Weights of a small mixture-of-experts language model, trained from scratch on English Wikipedia: 32 experts in each of 8 layers, a sigmoid router.
Below are experts of layer 5 (counted from 0) of a mixture-of-experts language model. Rows are named router (the router's row for the expert), up (a neuron's input weights, with its number) and show model dimensions 0-191. Each number is 128 + 24 x the weight over its row's rms, rounded and kept within 0 to 255. Numbers have three digits each.
After each expert's rows: "comes after" lists some tokens at least twice as common just before its tokens as in all text; "gets" lists some tokens that make up at least twice as much of what it gets as of all text. This comes from a sample of Wikipedia text that the model never trained on. Tokens count by the router's weight.

# expert 19
router:165138124130137133118116108118069126140116076087111139139117114150157117106112135095092133148132126101126153129113118158095141125137143101114156127186099124104153127124155109124103152149122122114117167118127095129116129121136170065132101149107105154125121108104169159117162136079156141123119119156112116113101084097062139156129134196120138110110083101147113133128140146137139117131139136174130180158129142101115094110140114141162115156171135115127117109140114165109152122101100107146130136144107128149103115099145107135088156061128161116096108108122119157144082133142133177092
up4:115107133142119183156115125122127144124127154152092116118116150149126155122122127077190128159178168144142111113106096121134113137149157139144136087120098074118153103144146153127140122097080135098095155131103134148132110153135113129143138138125151117114119106123145091161115147120115135138159124159115140173096127149161151105141127163150159102093138116120119128160202155121152128158114115099141123173107172079140127109143129169108108125136154089108106145132098162140152152096141124112145168139128108146135129085131146142095145095175138156089109100118154120124087143121186162113
up5:139161134107120127137077129125136153148105123138115137124136154154170149172141129157168135128131130116082144126110150124160125113101096133114069139090135165106170127147114149131150123096167139180109136125151124183130109156133108108170160116128142141107192161124132148134104133151155132117111145164147097074097091148121134118147142147132097113147117121147103145146135108141111121128119105162109121129147148077158129054135096133165096140062093116128101168144111102131108126115127150123101143093124139073129087109121109133172156147118146142165146122123112125104135107142129122168
up6:129108111105116128156156132132147146141094116193080191185148146108167145105174106151084113114138147107129139144110181098070132097100090113114105132134170142124156138136137127134120128119118115112135078109132088119112141120161161155112140093092138167110147117138126122129156090116152152101147136132137115156114126101118118135125099150128110148195135129133159113086097080162124112115162133107146155155136128110133119120102116096141127145113172124080109143125139136099133137147112106087120106130108145082154115117089135143081168099126139139086119099112099147131115134110115147126
up7:119150129093143127128113086081154143139161103127117111154086170126144125100107080121156129145102113121101108151159110125161132169104116100175180144143127139085123159124130102103139174140125126132118103095120152121140128144155175125148102156121132085165103168108149102135128118112154122141111102136099102145142148135115101082142150113144135099126101078130158103127150114127146127088163110126107133139158125134130103145143099153132113156167130119104076147182102135156142176083105137093163086105074124108155087098126114128118119148144146105119127125108124145145159148158141166142
comes after: "\n", "ed", ".", ")", "ing", "ated"
gets: " in", "\n", " on", " at", " from", " to"

# expert 6
router:157124152131103146168117123124147134111110096109124118149151152129104144137105109095125121145105089162132145134142132181132159119136146129150118132157132113092142106120132156126064114119118160119128145131113083123101138144158138116118134117138153140152103086108091141114193103081146171145177119127137102125112107097094074160122170125118154119137148109137183150090115149097148155120156135133115142091132109128091145158099160125096141123097120123132113199124099131122136124109123148162152128113104064100123095134129122201106147118119155109111138116160118103146092124126149134083
up0:141158143116101139106120102153151132145129116136135131132134158144146100155160123139105105108120116155124131146130113107126149106153153168143104114134124112125131130119159139129082117141115129114057142116105161137111149110122148114121180080080108112098123131135118174117074147090118201133170112122137133109130129096157128120121131147119130144114100132141153108114163134124161150110152137117151100121121132064108134177133104142143151127076108112135183103085121114132116114125154081167124108121164120146102167121103133145098090156133122097080156066172102135122133120121093135177
up1:136115095099092099101136106142151119111122109128144143154133146153118095137095121122090141143079134117110115166116128096149097160128109117100151100128125141102145157138115164116132126134155140147114108119145075117106171153171139119134121139125120133125126160140129095103130146144111177115153120164110111164130116150153092127114066172123129163132143116100126128098126104109161159105174087158133146114115180117112117152113141139131130142076125104120146145147135156128086157155105103153131113172119139115128083192075126150140122128140111104101169141180110166114079100117105125082
up2:139169107128154095121089128160160104116108116138125132150155132115147124129144107112159118152123202178144093141091162118063176148158162138083152118129099138074140110140143130116113121139155127151121161115156116119139108099103115135116123101121097153098141159119105122120106112072124071111124163155131129160129117120141121086142150102157123106146133118162156133091107159106142148112175159116103092072143122150174141134132150121131165110095160144110141133119109113111137116123148126158123142127093130144149140087141126181138156099132107155145126163097081119133106122142136142148
up3:110153104101156172141134117101120129176145152115102158166148120129102118123096124113133158109123128157108151145128135129137131090112137119148090145143117103107166138116166201146085140161078109165105108110115101172124127132128133175119147145164135128121083143116113120114147092141132146137159090150141088122120122131127155152159149128135068165134144155144159158155153177110157168103140131120097105102144156135107161117120149072118116145154168145105124129146130120137152133193127162106115143096129140116083161134142121104136139137086142105121172152129112162149167126132117139116
comes after: " ", " a", "e", " E", "-", "o"
gets: " G", " de", " g", "ch", " c", " ch"

# expert 24
router:119155188138156165178131110103130113185118151113138120135126173152122142092104135098135148126113093143095134109127127189106147112127127112129135101136116134132142168119118107142106128146135103117127097125172101135120127096147119102183114142149106155146094127101098122117213126131116159136142148130095126124097083122122109090126142131123114142134108133117122116124117150121163135109112148132140139103123123100117137124120138159110172137092132129151078164122109111124109170104140155129146152076073142087106074108112127135126120112126144110110154139134083148166067169092167100130
up0:128093142109140133139106118099104117148143160169147146166109144099120126120101128156134139122089095186136105143138148170100131128120134110152132104088101123142144115116140116111129132131146122139124118158169135101133103121145104087160054104083117108119116154123120132148148158183087182110106144114135115114130122083145119087094093088103181109130126155164131140105144131114132130094127163131152115147098120123091157072111145126095172138118158112157178140088104110159142127082089117103139130132114149116134094144165143144134094144100153111138112113111107142144146161110159121150
up1:126150155135150114139140095112119154135107150160154161179147082130135140108131132148139114125123138183158129093101139168098130141149139107063169116169164147128121124124079138100135102163159140121103095135131137123145090133142138092130132151138185130102147103161117144062124151136099166141150101112109145127098134107151133153112120133140117120119114169155099133108076136136101067124150119146158172154142134095129106136115152144108157117141153162137087107112136116151121141126137122111138126117166169111125120107071142135147165080116111100126180132118113122129128100125134183121
up2:145131120133116144138106096089126119157152199152132111165146106159124174181118126082119120084177099154074160157137105147132134110110133147139124130092136133072103101140133140111136154152149115177140124100091132153147148166150140092110092119124162123110095149136097104125150119117116117128125133146162088113142132151116152131104164064121141142147120173165116106089127128099160105098086145084110130086094141109146107128123115142147116179126136136130088157100146122148133145143132114110133133124137132136137156142149128101105133122148175080135133130111140123151151157105102096115
up3:143176130155116171143139113135124175099076082172111067115146111116129136108127157113163106133133101114082086119133124137121136153132137157154129136179138127163138129125130130134110141106137088131114126110134110142109120116105147093157150126191143130154093105108138115130099158136151138122132176120134157116094138129150141144115127137158079127157131127175103086107135142132169126106113124107158158158122121138121092120139139118094150139099127093154090153109131111113111135138169089147117116126200142112138112098129143119116111125192129157077137148082112140133074161102121108118
comes after: " (", " |", " \"", "\n", "-", ","
gets: " F", " f", " M", "F", "M", " W"

# expert 2
router:146154170174137174168134133121138090125112121120153110122143152190135133112115099106157071140124093104075134109120138159094172147139116107125118138110099158129138150127167162142133124154130136151116171106161116152126124097135072097126123108130079139171116119110123102103187111146139153122167144126137120104121118125079077133150140138144126117127125118130145129107097154101155149118136140150128151122120115120124138100142124163138130159112122145125114143110116129129144124118173143142155122111104084106157078160098127149114123153103147093135135162138113142124048177122183127095
up0:110155177134161155149139117111088122126113126124124087151111136116109121116105128124116151163169155165136168114127101067088130141104134137140098157125121104104119138162097117167145128131112152177155147144111122164092106088136156100153107121144113170134082093105147139125082134100101127160113105127169146155068135136137092090114141098158114127131179115090139127108118131106137151152135146097155127116137106102119079131153130178106140130166102100124117097146111130161123157148141094099121127110081107133137137127151161116143137126162149160079146124174101129103146143137118124105
up1:178160167101122085119132135137131072157133115147135130117156115151142100125131109151123135154135162095109115131113107099116140168103117137116096152124130112129093118133111129093101121164182114136100124064149111113114115142109179174113143128110143101139142085096147129121117092121114095141110145140134078154114091136154124144138149133124108104186180117137127144128118119074161125111150125114096120147093139161187086117124085155169109153160132099104097120130125143103153109112126127126098172147128129133162121108105132161099094191147106155108121123135147146123137119166141130142
up2:102155163137142106173119146123123100102115116163118129176146138085133137124147116119145123079146106142106089136067146119163161159141126145120110140141127123143128103113122107112153160155128146102107144134110139126121109124099097112152132135128125162156073065101157099119072162116101165133122144144095093107136142125167139111100129114132112163154145126154135099132084142155101121071108149114117165109099151108138106099156124112143138104092170095101118090117146130125147103147148133099106161140141092129121089176113116124131111101142157126092171126094157124113108144176146147159
up3:183114137120122152152144098119143088139107137088112117116146115129097153121109147116162149156163102165110121104153086091139089120170129141133139163106120122130121137126137148171122122126094130124139142070134113132125141122151181139149175114141159172117105126123180142104172101088098086145126146121155123147069111130132125106143142088160129117122136130138113146179114156094102127149172139117114116115128173130157127094106152185121155147128129121124103141138109146114142102123091124148128160132064109109124090087091101156142162117144152137169114163141123148158151125108126132106
comes after: " ", "-", " F", " b", " f", "="
gets: " h", " S", "o", " Ro", "ro", " so"

# expert 11
router:129161148133127140145125119119114159121121117139113069123149173147147153106121132089113121133120085126100146116161111190135156133146125119141089118091120179116112104129150114162125144076133140153127174153136157138124144130151123102108128131150102122178117090116073115097152128165150139110132119156128137103128120101100162086143124116125160141122104109114133133084121145105140137120143147143133165105144139111101162117162175131136114123113158119133082128141073151116126145089177096160170163131111124102151091116125142123081157079113125129095105183162099101129110100110155131106
up0:079120154093140107110125122091144110126149109145164134111121119120147134099147131116161123126121123112124104163129151117128153161143123090126127122139112087115104117137092120149142144143070123160129103097097094132086127151139116075100135139136134150120168139111097140128110136130139153085138148118142132198130128128116121135123085174134120103112141137171112152112122138071165064121157104135106139117074120110121079108159183135161112187167087144135107106142161126122142122108092163151126129119175141163135086141126120124112118096104131138121112144112150121112104113132112061120
up1:101158133153145168130152109167124171119132104171114097155134157151162119106127122125108134089146119138135162128086119161096111106148118135113113106081126123146104151136137096162094141114126107102140069125112158098104123137112102069172078091155080133191115147134134132109136134175114170134129114126087123110149176108152113136142128121123131121082104110148141125133121148110148158118157120115095159147181148164102127133112158157108094084142104141133134127149070155135133142131136139130112111141125154119164141114077111085139147108121136095142126159120144096116104149142113142122
up2:132079162099102176164156090107110143144126166167101137141152140111154136133129121144138101165156168134121133119147110128110106071126106130084108131113117129096127122113082167121145123120167118129132131172143145115106103138135191106154123150136145142130156100126144145132129140163151124171087130122100161125098139153150142131150141151111164132118157169170119134149127148150137100122151107137148105102103146130131141090135132147133154199125082134140129127136133111112163182092112145125090127149171139136137160105088136137126134073090140156149087138089121143125117156096130116079
up3:135148109148136105121100136158161097129121129123105137094150130118143093131124152107158140171081157105121142121138070100139124107152114141099136121172107189184154108095145123092118167125153126156073155114119100126114128130150124132142145077136122130144118136135121147134111155133149141138102139149130147170098139146141148095097122107175107152153110153140144160132127116061121091109136120093048163094126101109127135124157107128105127128130123111125108119159143129154130132117186103111139135156147096106153079106155100144114101123134115153076143076142140145164151108124135133129
comes after: " ", " |", " p", " 0", " the", " P"
gets: "li", " 0", "r", "l", "com", ";"

# expert 31
router:155152187157111120112150123093108161143106109108150108139144133157162113106096111089080101107101096135113136115156140156117153157119147095157156115137105154083145109096151139146168116140121137120135178145150134150113112136157110119118125114142125126193154111108108132086148104123175163127148119138100152141123119079106106141144134113096121130083139096123136180113105153109132153144123157108153149123078122117068111120134123124124158139124136162140114139114089117149111135109147143151127140097062091109161106134136121111092163123125157114108148170145096106156108113107170094111
up0:141155170097141111188159113138091127114132102126097126116157098083161137176100111128133168122102140143115121106175060119159166130145137093142172149118110142110113141138115098148140093167107152137139107135116090150143097137150152132135107104151134092151085152109150140137090103142153126120117127163141134156133120146139106153084122129112118109102152090150127154148098131122127141134141123122124098120115138107149133131173137183137145174172103130109129160103130131126148109143124090124070115117150123180086129143174148091119138132112189146112135096120101133157141129122128135168
up1:188131167143169124092125154112168137128104142168124147133140130126144128093102128126125113150107142130111137090114094131152120120117136116128115134135141114130132112102098167109094131109148143112154072174119134163153130102109161079145130142143091110157157141097112115093088170136204093100077133151105133135090166135150110156152107160128124105114108152129100128134137123111133139113118162091145154137130111134130108116161128169121098119142123100105106118086104151134151152074133149098137103096114179145141135143128121122115130091104170129086135142082114164135115149138186120123
up2:153137145148120082125078095113088153153133153151109098110127160113097126129118132119131133081097161093120120136139120138156157164159146114088170148149086148137064108112127136105144156146174141115133165150111091158108100135148158157166102128114101099127149113113140138106137137135121172143142149144121119129106152118116127147175100173144126118109140152135091085120108171159128162133144161101098130142085121156144124123103147123100168127141091148125109092089131152113167122121133051133099118105132116105132133175092140130118134107106157145144112154132090145123122097117131092119
up3:162088157166127096108122099099131081111116133111173093137123083154161111117123140130107125120136109171132098156148124132113182188083128102125156111115129163139130051098093134136149113158141097145119144124084112139113106139136131084140150116115176143132147127107156116135150132091158124113087098134129097140129120094112130139124128149125139151114142127127102143147124137082113179133120150111125101147083147162143110145106123129177108127139148100147146124090145114109118119067097134146147134132110128123161142124166111099160141144164171172139106139104124111140147182139106109146
comes after: " the", " P", " of", " a", " The", " M"
gets: "re", " co", " C", " pre", " re", " se"